Below are experts of layer 12 (counted from 0) of a mixture-of-experts language model. Rows are named router (the router's row for the expert), gate (a neuron's input weights, with its number), up (a neuron's input weights, with its number), down (a neuron's output weights, with its number) and show model dimensions 0-191. Each number is 500 + 40 x the weight over its row's rms, rounded and kept within 0 to 999. Numbers have three digits each.
Before each expert's rows: a language model's description of what the expert responds to. This comes from a sample of Wikipedia text that the model never trained on.

# expert 16
Description: Film and award nouns. Nouns naming films, awards, festivals and institutions, often in award tables, such as film, Academy, Festival, Best, Museum.
router:529481541471521510593538458465564466460440526469497517502552492468465464442479520499546519469466489481481524491453498473482489559490523529481517505520302519458512483474489501470472459468465510439519520485525498488521499437556529547495537497528512536492421476543566511501479525504474478534413495480503445510485507499550502543552504524517462472438453529503441495533556528471513481456484555535485423502526582390515502690510552416502520561530490523531566504531494493444486490519505519499460487524508454461498505546485465480546504519513530468554525502445456574493487518491503434482
gate1:510555534502490445596489481481447417480511509479449551541544471481528451530512542553488502521505437392432508522479467514475490517503469420484490516493533508502465496499462455548428436473408512531458453483528440485475441521495477533599447478482540473518465411441518500420479547455518477507541559514504452563503490430461500511506516455505496497473539492576416469551575470426450535474516552469529475491579541494517512466533466490505474522536538474537473484463573481463481469469535478525506511509474551521572538535435556491493462418473442554520505525445577501548528507540528521480
up1:504478447442500474554495472478487479523524509529480493492526421525460485487467531470498500506503510457527532444609467575522527489446479567534504493521458537498511495439544553467512508488568543468437546488493519500491448504488411506533478481457506561555518451525487571470472486553538568539429518575486528535545437510533517501407477584491444512545548453488525532527434497533497523495536497548514458452392479507507548510525491541453441547414578486532464382541477528504578535478488487512445520462501525490535535524490536511441529473497493488548510453550516482488442537622460483487
down1:426562557484446495490491521525488471471514576474499530470517515501526557575484452452445482502563517495478548511488526533416501464449472527497483543525496508509482531434544482585496534530504607542471489505465472475506460577446521497440512590525489468536453510500474529487482499492560428411498509551452544511559472520486456428490476557555482460502534476481534503505531557537514489497517563453611440563505430539527491552507456475544511556479447480580454498520552423441501523500437504525533498443486531596521472512498539511560525522494471534528576452541475514482440539473473526540
gate2:473543467473482543450538516587513480537511455486525523427514628510500551489413533510523519481514531508479482450517472533514510549536470517490529473532581389477503504525476474508505537459472442555446472414543505493518454489508523557479444495541490459474427523512437475468528503590529555491488450544472469461427506532494456505506590478489533490519496451498532522500463607528538512457520483472538396511444484567519525539497482506509500445499509435492532605564519453518524536495432507456536543516556524512460522512511495451436464553491497501495509615494542481514495532446483556491
up2:491490521487567425506417466533459498554529482454515431527541471554564545565607576558446512516517566527550459439532473502515461470536472531558583486442489450520434511495458509458493443556483437471450511563510495499500502482534479427484532564525521534451476584519487447529492507443517521514554520417505465482462555538546436532567519491453460521462491521522510458491584544467495449531500501534452522449514541518424469508487467497476443479536451520482521533477481491465548502459510550487469479479533475525547584531518471520491477457531381467520524531496450469506512436477444514485
down2:516495495474521473555487570556541506564512586377487566514418500507537468499561481496498519486503515520457492492573464505531496507497492473500496538485516485456411483557523586489491507473506470422418479440550534510508421506534496486475508476457551453501462438505554417527481499469522485429540583476507529509567486494549498560504524491467533504441443453528497503552500522525476465552513535545485488481556502508532497491480507591533539523503422499519451509470500474484549573423460518378499521505543528508471520456514478451503469505486446472500457481381496555476442449498428513547
gate3:509578472542502425523469510486523481548484509435482506482484479511546550496466479515433507511506499501508477464508518497522402538480474512490503479451480490585438439585540576470518519471518475449473539513486527482543583455538441468511497620523509470498459506475504515484467448398568508433478570486507514501538465533628531455460573567512553577451558467466540486495544509491472504430533496550486521508414552477474529490476521527480507513498501452497468505448507435505523414532490514500541463489498542532505434498532501475574577559495513482526537491564503516448555492460450562532
up3:521554450443521494518470467512490523560483535430452470553462470481509448516524418533528452469458505569432542517524545596508495521512464521554425554480528549474568462551592449563501512487498591528510489512513486524510543467556509494559476580518503587479563517531475419466458500417525553510410595528451498474511480465498508539497486547530505531481549514450542571569453475475534470536479562493471537512468520504496494513484513533529500535469481541490447487490542506541425495513476440509573558525495485449429507533453504493545522498527471494436511494498453496539471595455528455513
down3:481514514497522451481535448553465560502487475484566456415449501485517488424509469490496475565477567495558553435394464484574556499469511471493509533471514500469477533492537523524631467579494499486486470546539437537469506528473561440496450500515507539471423534486504514453561575548524431517536524485562479517531428501487503484484543477500472528530542473466458573452508431469573513541506501454499541479472483567549473470457528527494457467496503532489494521521525488642539466516481549421506531494450452478479437518475472555536553469445489515494527496473504497430551517454525486560
gate4:524500486551498466505430553428493539531507459455467518493469491548567521465498518521519491526480530404494361610495487509503576569564498544491477551492496521478440516478520492516466455567542543414458452450520449462474470478550517522495529578491522502494557479497512458510449475549476552546443506514502424498528504443487491508514479537581490497535512485535563461517512516439382528568496520455498529529486473459467463503439510511455493543503550563485471482460530535519523428485508474552500571448518535532518507431442441499484548543512532477510451537571485547539509499536418482474
up4:435501508478560467521496475565488515460558492491608502515508489555462539507558492472524518499463525492547538583463539544433502552445470462512477453443564528545539423490539454558466582468465490553525479534505529537471478421454471473557479492480501493426552524456538565461444488513472514506544538543519492496529404513549525478517543431475495467485511475561386535492515411486526484496529553483500501575453498478508499436539457540524474524494475498472436465509495548526445508479526563494521434525535478404512433485515453499484605504546477513525475445479510483541451568482535506512
down4:467487504384504517526517534518529470501519449534444561514532549515535536486530501505439494514468493485512458484496626532523398526497492532412508551538533507550553452490515498486558468440515457458537445552550483481547557537433494500510534608527471513486504585531501500545494535465515497457505527479516530536440499420534511530518448566566542435474531439474512455514481541471497538508511496489487492564488521436485506526426548534529465497509446491460484525518529528489440477499526556436522442418433503536534504438520445507522577523455498543534532464531455486486537500428502393505
gate5:480470420478459523468502448473505499511561507545475524494507442474440470441547469446516480536520531497499508525479533505514501446445511470513485507416436543493524544418503461584496512477449587520470555542550505501488422538529471552546529515479540453524476564528560451466561469516522547559504505490482500511487512473558476454458512516475555465483492542558585555474513468559539522439494529445445424534427519475472550462513548511560478572524465483522481463508498504492479387496544509509520502494484529627563410498516489535464535476442457546459413488476462520495481569511547511536
up5:506475544494458529512597470513546516510433521412545489464470590468500542552440434556521463515475501489447500476514486477517510498544464459515576491568528450523513467572447525526448503492508537555516433524456431483449510524450592458516505482496499453509566491483493499514500481482518492453456485539445500510513500472393485539497488458522478460590531490565440496568518474481440552466494486511564540498548439453554491550525487524451517537470503585527570559504506472510588529465476492508549483512528480436458542482496482488502519508529550467496531510492632479497472502421562574518
down5:469528542539508548552529459479474431519519521459530530451499490475470520500499469485508428476472523519507506435482491546511509472490515551541491521520477504483481494482543436494476485468540479524604507563397519458465476570554431594505464536485408487533498482507430450489474486485485525532458486444467453455529493457539506517531486419550445516536510495541469487540595463500574555434446594516525495527454474466517473501560523525488542501506531499539536461568473534522464478540473484560564427474574402503511492566411556518579489511518505498480494506520489531475422572561451517500
gate6:454514534484501549454519520494463400544462473487455521483460442529441435515518535547507465478455524449440513485459551579512433492527450512435474450526565457481536485433543480475514565530525550493493492525474503479560493513579423478532460465535542461456493537473494543499495518449456521570488477554481606448456447411522471551506508510499464555525438475448427478485448497555515434528545426511488481524563471435513500515520440407482491528511468464508414505530504503491499498441491495506470549491474520515490521504476494518384475501503524497494529531433508510504435468534609491548
up6:539530484470503514487555428510419505537483500516441531533493468539533519536538530427504487566602487524552486568499563482549474448373501503553550491434477475493455488386430540486489486513578486484509509423472555528501435501569580519439572496456460536471502498411554483478428505535475479487477539499522501444439579519474487557463518480501512461519475500471443516524485519578504446450513460478468453484437495527481507496493499497511534493491517440495524504554435493480531544521462472534521474470485461495539504463570403496484496440463521563461553529468473475455501513444502462493
down6:482551497410509494541475488500548535527459535446473565564521502520502487494521538519451480602511492457458539440523543537573546554474470463546532557454560474403437420428487503457543540539507519538489520499467540501533504449525489492515495564471560534494471523407543505566517561521505509558530476507517503513481468548464521578469529496456493492495450448473448494438479508564547517554482461538467590580541497480454481470408487464469478551523464529411510511456538538459511525461528523553494499508483536546428473534529535575473395432495513476509484520493508511475507506501451463507
gate7:526479567431459499534473504499458412504519476402481495457547541461574480554499442556492464504480455526467421491430466526513521559541490448461437444524537487508512472488466451553513522510461516498404428485517501539539461515430496444578517442512513526491527516507481455480554480469451492497522538507489538505511502498486459455522556552476491449506500543541502578515512447473449483552507526530464408549486491426536535470519487491448540528472475500509497570535475515511491477476490491500557487433468370437446476443538491527491568518464532508506471588501533452534474409539492508592
up7:471505522471478473494504485526494440467504463514463535540533530470466529509518461507474470456512505426450557502499494468566494501506450482509481388525559510491551534561449633449489442503454507537521510535474515507458495567418546544559502424489550521451413564505442503454465485525458529461477456527565480526493473493462500524376474480549533464577556445478463533513483506548515474457452555416485440489444453518569510477504536548482510509508529490548520536525475590466406522527476491530501539529472497416479473509527518454495464527452530506549514505538534537475518445533445535458
down7:462538572492515509495518505469519620515511448516497459496513455524516476544497514490492540445566528470496557449509442514418510476537482560529482497534456574503492507519465571481469418480529496529584473524475462531437498529472443531504476537492527448535555488558517477543437486494657493479473511476506503427480481459572495486503543567452538501464492540542443556538507556518483543507519576550472538497560554446475459575491522552515501458493504556459517452473463506418525495545517511548520495519461477470538514526492478568481565490512455457510490467514529467434614474495562543482

# expert 19
Description: Family terms and list dashes. Kinship and role nouns after his or her, such as father, daughter, historian, plus cast-list dashes, table pipes and by.
router:534510466452505472564532484464538475439474482516459534498522501443450457519489533463478515480493518464480533554418538507550507553503467568464528487507471492504508533526525510459492443456484474411518441498585471450554488525557502475562537559479523524513479496443612499494470470507527418555488516474481423492481512493559542516552495513517457564450484476425496483508499520504479500502522489496500474601502512455539519494523532489537479504580540517503536476520529532413423561506477519479490470433489376542541483618477478540558525538415531475515578479463469536437478508525478395514
gate1:534500518493588457535472537509489452512474472491470506523440474462481527499453553484497532419496554459537565507500533518461575513479543568564524547560470488554463503513541538551520467502513508512471516583534561468516473516526521441556486513488461513462535487489506494442488473477535464492522483378495496549503498481550503573556555574443528522446509523544436512466536517469465488424526540553615512500464465452511474505495540516501453541524496541514611469462462562445521486435453484501443486408576489487583543537459504515551477421504473545455535456446493488454504469484509452510
up1:505533463549551504556479418503540508472519507529529451531505548476438522459477513469448507473513533504505533500458469536495478579491459640475522489531538530530576545553544500473530430440494418534517464526542536458501523498453508515558559454496489481547479520479519469500465429447483506406496445485466435542499581460549474458491497514455546504509566569464514478544472520523498530422472530479536490539462508474461548525449545425486460515494442541500436505456507555459528452463559423566494512497529513551518510563474525473481498454508517535442540464473557500461548484582540405480
down1:514466460548526499485556510471552415498413453507495467442463501449579506494501487504553552505528454490498549495489481453508487464471483427500460543437541527464466516529525489531685497535530489475466501519477502501498496518476529482528511490493496519469536492464465543495551494460553485586491500507526456526529541496522517554449473504462456552467492508528485527536489505504524478473530475507516533466522558491455448497552514452507477468547553446479480523430534561715500555529549501441513479525473461463453488521479529460562490408416533498454521495537500440521495487491468505536
gate2:468437471513563477540491483507547507490513545509445480501523478468591480597518487458425523469586455504480549443485572459486441508484539520469495524484488559580450570477475470444495454522454463567551511471499456479468467471478439524476498496530451485504491470468498528491494517527452457475525530400479491582447493511507506539525487508513490504530485490467486477534554556428404500473578476532505467544512519465382482494486501509508474521521512469547485495453456501493552484503454444544539517454592538518530528625524415482559490452495421494489518483488490482504554510607489560500
up2:512445526499477490512465497438456528569504403476444472447509519545449472552489429473511491474531469461486499540529533456493531409473465505476534432425448533562462519507482557461516475441544479523519477467468495570452429504553525519465487421436500564609485470455439450555468462538487554538488527504580530501490494544514486476510555527574516440497471503521519509424494516542521471480471419460471496537572530500493456473495531464524497483569535544509509558535453459529452485530526519476472488559441549479521452515495509566470539555438536500542519489512471454550474569537447564570
down2:447511478500489482528478466453545482468552508475539529522462460602584554513493414533547569540533469513547430522523444460544488501473531520543483477525519457550486462476472438467451486469566467519518468427462512536451456530491542485563478487443520492557442516524542420531500481534444520521547533528439520548440470485535540493577510519583468424485474533528564508470516508530494515503525513525509464564516524480576546514460548470552526529404566568508531513609477508493478416502493485564444503556538572507483530518507465479515502514609467479493532482481527524472489512530507567518
gate3:576523491490497459502517526477453480508474521450529416442491553558492508471516555597512458507526486545544437523478530492472493447507463573506468498514482471512502491529567458433508436500544443478491517479486462491545491520447439543467538483539469529556471526481449456527486461504500599455510515542488537500458556507536480479507518460492494498554548431462565425468491496455584464532434464467491494470483528535453526528569412448539454539529473487494453555433504546520470508616507516467500578486526498513442470518397551493499518578509526456493461493501501567594507575474540451506
up3:478476496460461525471473564547481498491526475508559454511510501524477490555506533532550507541527461594482534520549512471497480629476479468494542512451505492573512469505397522479481475449558562520509502523598452492417494524506468438600562493430516474477444478541447489516492464552502500497501438561549467496482450462415514555604479469535499426537483533567535543537537453538472437517561499519457469559520491544474541514480461552435499492463507507510589536514499452503552496463487454467509477490493537452457528479497533562485479494564481511470466489556440471528524428468469469517
down3:490582485454476499515556464488468526463498472486451470506498496530520528497565469493532520566510488523453513508454512493496568493522379562493497507483552529478427442478595463498605436547557502475522464535528474479591487498554521489482601512553537494495506528452462520485446513486540481478469496460531460492552486518506546472529518518453451501424471514501518467457529471438503476491470499457507550521480521483514527445496517485493427537564551431526465544455514586661439549494533525498504474470465473543469498535403542532567501503488546508464509546547502457527472471487583461493
gate4:493492493557507490509460522537575405450493585481522501438523530487466458405446479465488537429560489550492581459494492465496483450561533510595556556553472465530463495511487476537521567463495548589457483497490482416452530445537525563526471485543473464533510503480524537470411546501508494473541531599541479522438500545471560527459454561500502476494505535500467501526446485489471508525526508534498546485555540410489431556492549447510539566412480503521462512490496524527512501480524472512502501581508540490521523519533577457545465436523547505424474504506540517439495467526477488563
up4:566476463548543500600489492503534500540452492488465520484449616490458472506545522506532511506590581522474449468490503494537504488569512552505566524544474514448553584491546504486538505528493524477519461514506524514497510427503493557499517478500435523511506503465482559528496577513529487437484538480558509472532506461474492539455517568584478509527525484480514497435466485460524486466492544485459533423479463517508473531490480507435573475550548421492527457505560475487539554512467494435481470483451495549590526492607512498498425488389523485414541534541513572448537466577487466539
down4:455485495471498443502550535491477422496526492501492515490496540529515549530458566615591523519527496590537424487524454515504486532465491512507516484540587467506517505566563550478519486468499529443485489519478548517500515557573489449502497522480440488481453514467457520453540514405520494520476459515575504528554482483534503490434564444543499493598527486445544479512537454480506432482538497475473507539485469529463499534512418499497544454536488425440508511501535567482393513487463472474450558508465483603499477577535508523550466477499504426466428521500418523525499442524456548552
gate5:474526531523447571507523431515531467484481456477438488534536532490424558512527452438516493515544494514507527488522538518500587489457435514545582514509526551460512521525465525504529466473495530532521544485557486534454562441509564534460531439456519526517495440498497491420463432547444484426457526560489485506389438542478603468519508531540491438499491452535534424518460533576518466514479450499509460598569485505516506552475488482518516499557474482517474452572574532490438475539453578503504477547524513527488513528493499528472493522605526512568483479545540462553523457522437516496
up5:437584465452474525518521517549508560436530490511563543529557425530483440479484411479521529540477526456519485556446579536514441538518521446497463474445512542474531495512523560502483473493567470548534554441528466512517582497452457455477472528526488508470462548491550528497469508503490557445461554523480550510473479539443499523452460510521461515570447409451499532544513526536477517525480532506469487524550539501541507510601486490508420500517435531493423507508497475498505517517534539587491463453467435574531543520506535532557466457469444511487532474428493539559509601571568512522
down5:492494406492422502446563462513498569528450435514569436471455570555562495492498570482462541425500450428550503434496611515486507432515469500458491583530477497495476513506557548512486530498465492492514469482460473454448521508485462494520486529507485492442480496455479463479465461471483526474563486545541529469525418513451443470426511496484479470506505453489528573552549521479591516483550508576442504523468525564433410475498472497520500481601522519495488521427481523507524519541517550468548422501489501480571485501573489516527461462527520529532572498547500548534524551524502469462
gate6:498477450499519547507484514463511463522494507505450493547517527461614473449498574515477565515483533519466490467510423449550488523527488443524484505470487522510431461522449527525445505480452456530565509557518547549557496535579493448490530532518528497466469514533529471503518522599420497515509452437533525519474516578488488510556509428449496501476506514503509556482528564457494520563475486503504545542564530462542448486433505520571412512494444489519505494508604466538559470433532561442483546531536488550502437439469532487513483444532439523453483454366566488471472524472510453464
up6:441543442475454491533558586502514486567538487540481504519489578493436469481535488460549523546522518455514460451468535510533453489499464492511475513474540562496555500499443479469513525420494490502564515515525444414516570481549422560579447470460566489413497490512569466468477481505497524560481583460527508504571501518514513494474491469511385500469518549504512463520459526574516500449534467510486529476534516543459455503541520435479499536572485463471492442464491531488492547526400489499448429493535465444438484498488552429515566477483498568498557476576450545516479461529451523539
down6:530471488489472477523532514479515522480571518461501480403593480527482558503403468478476492477438541413482474509493501487478455481486599553583511469541464549452488534475533452530504438459534462551481475441511440515469524440419516492478514511472535517545515449486518455557487527410487496513527513538494496505475494516553523437473561574489493548527583500429498557463556468458510500468502501455563453567516469408452569536494580515483565525513479534487454486452509412465486478464504484540479499431448536492498475528462467540531545487518408478509573493565489532495513539508484500449
gate7:509451527454470508526538435456529513522487519461467539516487561457459488534571530549544443481461499457539492515508472521541530527585395470498442520456475566511435423435539519508532488463484493487584515482485524496503428419466506522483529456488492525470538528474436524497546539462503535495415566563541532454520539510426444341514526461499523523478516515471523476491509525548557554461466490520490511480500559487535570477502519448531516556508466482526432530516525441533440489507510473487445463520455462475496496491505467498409530565504507569499535544516443467418464542533491570481
up7:503475573477518501509482554458527481420466568497436469426480475501491547507487450456497473516495448482456502480487580496492520447530475476521446536508514510486446499461519471514496557472500495497580463391492586569583595564440432505524491511447439479535482425576508495469475468525525521443487487485519460508435552435457485481562502523532488520521550500512492475406523543504429478563484450512499489533506442453547436558468472445472451552469431523489452489496467531487511438494546468507528457524516488491476523541535486537500429445487551522522474548491484561511564493390532485523
down7:516488517506493546512441436499514511462462516492587485512528478498484487512514512481528521470510454389547535526558437462423434487493447537513430427573466510539421494488445425472534480515520520493448494491509493464419436452474471500467498544502490482504460452502480430414530500443439470457518409529515497493439480542486513476507532502489511509459506547512536469562443401497491518500450556530512477532536538497477539547483474444569532525401504416502490548543519441492479429518530544554520493476518512532505435540447521419524499568500509407490515477504508555456531529533482578514

# expert 24
Description: South Asian names. Opening pieces of Indian and Arabic names, such as Bh, Sri, Mah, Kh, Abdul, Singh, mostly in film casts and tables.
router:512494532472499452572523459509516439470365559476450537527602524459487553464492477461470499497455472499475536505478494506482505507461501518499484520511729529505482455483502495477601473516488486465503495489530469428516501513503488480523457531490557523483459484463522501493557513457506514509469489540518419575499482491547495478511531504517474527460456522504432524535549494490523487467471484519506442567519530443514505707554544486463437498490537540527510505514538481404493499501485473484527524497513503451495496567445489489506488527509486476507521523447462490498500534479490482471
gate1:411468456439544465536453506528407451491499417528402456521462513534489446518471453509509440516494573500550495500468497460550451508460534539551503470536498482536518490455506475492487502492530452507494528487489490508413533492475409520593535493479476532502488524493519570433495558491520433494563521502451517408491568489523547545492492566525491516519446528485515445545514456537419546500509484563466547525587527446534482522462580473481479520413458494482456515533415491486427498453498433442492475556450532442483502522488515522477502538461446503522545492447498580453488517440532519475
up1:575474528487472515521489489473522477494559440583533497447476571563476549444466526442423522417534495542475459572524439508509495544495472498489466490506529476482463513398504514539463427505494552533501536489582484527521485535571521495524519525509479404438494525488531464498482505416549459467568505460511563540454477488412443534511532532548529489578473457440478525562477456462526530464511419470549489533550453471493513470523472527535513482472447540504508540503500509449500507485437397452486513488460483565566494463520531431475564499524533520478473413523562480481515481526535542562
down1:555516519539471539505491423438508497537464494537413404480482454421479540477551450469525503481450512551450470572481576497530451417475517551491493455536457461548533492448443482499523533487508535496408525576493517477510473456470501566511486462552531520513546556488526527492536350449522496420597506474499477515553478423503542507462529514496463531486525521526448490416508558516497568459516526495492490482508463535504495514474592448490511472491390503458528475493459476470538550537497492540462456526521448510581536460522458510480480506509500509440571447512472513495482525511466529493
gate2:472502510450486485362520554426555484514465421437536565425528380442492518486536491529543537578473529511482516479546498428510533452475553527434498542479497480549546474495484460504512505463485558440473511456485519533493517526492590487512466495512485532479544554508458496486420564606511490520479527478551414510445458478463588427497486568507513488519499483533563526515484462446519568513461528545524503476469509493523469474455465548549473513468492533512449551502536574530507480527520517471406531521459439455497481515474472485521475490511497488458541540561510574454501531535556479518
up2:474551578473508471443535493482499505481469468459519496512463570500473529465535472536540567515513457547481477579544480504469506464546460527538436480555495465517455509550548576514537528445525430449608537600467516464454450537467519545436501580533489488503468480514460465495480450493404483516515407455525514542540472460550556461454474517486485426540503513555534453436451514458508472414471517507496534509457526491574492520468471460458456532528490546491509516596505487499420488514524536457536506476514503523529481553483527503532545512624524515525518506535434492491551499449466439457
down2:520588493472486464561480514478478582480432553508425520505508571553496483495562535431531568520455457515504459503471507473537500515526537473514464409502455429496393489507547482550467550550477479539537469480429527538457499458506538554515467462503457520594466444467503487484506426547513520563508481436543446580568525525527446437477515537581426492457570470495524490549537553548489508478433515468484596477478549498428486511484551500496455456521535533510515432533445485433440476464546518490471497527492506530493516434501514534554504478531476524513522420491478496488500472535462467509
gate3:472524496526434480496490501543545461465495467536456486487483515530536512485443504513513472512534415490510513528480379523472545507516559610531479487437489533518452491545544510485498442441432450378552475531545505500504519462478552463523524499562514472494461449520457456554497560439537439472583489408476476507579494515493517507507548487525481491459513436513495540478463537523548521516511555515553467494472527559567511548489558568481559531403543473498525497471474544486487465459502490476480493495550510530546525586497393536549456514482538433504560441463529535552478509462517433524
up3:452462500556428521549530527467545542510521512438462482548507445476430503577481529540466471486490494510511481433508575455560486422509495460488547481477492503538478574496493495485526466570465458503478542519426497490484501524589496475503527484414507502509477614510540495526469604540536535481490500488487505523460478491485423523435489548520484458482473491537459536486515531557535501488525475541393498431525496494497488516517525475527438492496533433439529415480489534524504498510431461361573495473543455437381473516492482498505494466472420490522441522491479471430482491476537502539
down3:490540547584538489501488522500566503444519492506598473435544484459495438516521431474424433478474521511465550523559546498508540500458399518546478494518501546511538451505505485545457535533446494516470503572502494511457435505455513482503436461513524522466438534494499541490501435470520483487478510463503549497513518551461531489484471514510513533470481518559490537534558547435413449496394599582523506509424475496455503451519544481543537551505530500570450548486473497505573516536505525495451522495563508392565452430548524502479494511460519524518497535533531466511428570420508477451
gate4:434434460485466467533483463510513464457485508411376502508499564527445513423500459538435534472502487486454490553478491444479472484532459547456469497552430452460501499501502478546469472607466535499513452462529496541537469481574496534596495552567551532461456461502540519485468482592468510515543510508517534480522485558558465521445519486474543473498462489503438502467559478493447592504447506526508467558500558489539539501481491452447506438515542541505553499440518571478428532502528495549460439503454477550489446509500515521468476477465522585578579555512525557519454500499513493475
up4:491427488500507496566491613513498459483476504509550543473516459442493534526485476500486435500505471491562494532462524499489518505573492525491463541496522487470538464401444523441458475489504516479493477488503568534523492464493505515399420509441478457509520447548489558550496512401506481568456569430510520496450440499504464467573497533495522519564590529541467479495557475530454518584513536452543524491481535486426547495472495548556487531427535448508424495488452515523430526514560428437489506535496523459507610504557504440469548434565495534518493555456512488497504485521507516558
down4:484519440521539536533502488500423497552469539488516496481416521468533493508450546524488470525493460523465556514515559500498439472495556496535409538463512506542469421444458540465537526504470485534607481448451536509492473575468564479460499488424529542566458517435535473590477520427462482575450546473497472492521479473509475504525540498463525450479507466525533533519480504450569455468460423480507511495470450474504445418415507462501556484485526488494500468491491527561504519541516506505486509502490453469489542552549415463585457554516558566516555422530559535458518447425505449554
gate5:513509455428478472419496496539526467475488528563533501477505434460509498540533421457530439522534567478493498456449459509518526467471522398464528484469509550531482485496527565515494475496519440479473491542514485542582504476499496519568490518512525499473470479507508520487562533433477522518439496501492544474494527520465534481482574509597535536561497562427489505578509520511475469569410510489388521434467421520461542418560421495513518517501480478530483560439598491532532508554492501576476486505460544462486531470456489557458453554478482521550445567519431464508465528445519548497
up5:404461489446489533483461446445525514485481471546514529493470426450525555411497525478542521523455620477472508489589558575503427470455531551451542525459499475455508480465517433460464468511517532536522563469432487536561522497494482479542546467488482518520505516588484446514524425513511460543461534510444447504447560493527493480507503512489500495439447508506557491570507505513549547550537512518446506405535527551530501562432461491559455483506500572471464557508481513512500508462570512435582528503516504579479457503543518533481481552517440468514478522474457551428508550489499441500
down5:491480497499564505460496564537438542533508506515436500419566453448517512486569574425450522490468477459459474483506491517569492519512435512465522490494456469524444566488465415471508445494537489531535574525505493497506508544497540422445480480441534521500445455541454486521482568499549496529439474557527498420495503532489559438523490511500549455577499536480607446469441465489475517503515542477515541570521505471450481575493568529561485556524553469504445546510478558493510530527449494471583442510480475439553450513549525503497594495456491455513401521514486504497507490473510494572
gate6:497540433543588516524560543478470557457458545508566477487531530466426516466495440453450491441543536435461442514554481566403520451501552537470470503525484502525508491531523493508548498485533551514481521482546501561480624500488520589538546437485499505475496466532488516442495449482499513521475530584471524505505524479396479507468575565565471466520483422493500532442466564518466485488438489466539557537470521525495557550483484436482519561539475532511464504473479544436471490509497457504455493526474439510459526565512404563471536570514421499475479513497512542545498519556524491499
up6:529500447554406461501564508520518549411489500432502497473556502528509507423473500532481443459582478469496487446524484544462510524465538460499467535551457428510573493503489547498507517463486499482485527513505509459484522464506539542504565415493395499489503485449535453499479578518442458495441425504438487562476592468511486468529506589526545481476479505540483537473498483494450488447519537506544435532448451520492528544533496506468488510586563476554572563497508562449552496485557519461516477610532530545511538538496486500423542545513508460466434461521462405517527484501490505486
down6:549487542511490470538531481499516509436491438456529520449533440503458449494519441497464489567545561518570499505539596466450451462451490541527518428528541494590522562508522502605517480433591475453499566525442489479538580499532481423455480500498526453518509471538521516453444528473496498501551514444521576529490515544491515455495544517566491550495531520482495460555515485490482559476513578518447550516519462517441431537521517535555553465439521513544474481510466580588422512583484536485512493519464477553461475460515496553484517524494488578436470496514508530465467455538528533546
gate7:459494522566498511564479539462502542485558411450516535494595547519467438538505521523493599450543455464488522527511489499587514494491480457518499515534524539417506536440487468434458531520489442462519517509472419455423441535519458433523473445506541497486523567422496596519529498489438484523454446463460544524505543526515495506487479479516469487486480535479506528492419577506470558510515509517490436507450545503508544522516502533522451562450520504454481447503512490450421530492556518566477504518472515568473492462452495483538475484441525467498588548501556517501522442512561487373
up7:485513491476534418463558436440491453481513537500443486522450383510534511487474498531492569467513473441541479516548554512527526452444415460464496485464510519544542436516496527471456480484506548542515494434472493481494458414560521501487453552457519470498474499379485535454527473490515518492470586571486465563471541408510439546457534555518444512571444505458493536562453552535451454472479438505487571492450515539450543471572515538518514507471505422482449524465513438523496535506504556480519526550536508483537541568491574528478461480523488523550474556520470537527466444503486502494
down7:498524580571546517395538545498452547548518521523595455524623485490476464578535409498532567422534514517507556478473480486494491558537446450517548492510535493517482501485462487514466488523487525553525507473535496471537481475516453509528490561524466514518460516456513480452515449490491500383494492489513507554495482476527412487519469495514492494518534597485554427575463473475556446469463437515522449527470464460443485483447539466541481439495486484550506490524552445517522518525476455451465550528494522504510444409613473510480453505430458492536543548497504477540454445489482508490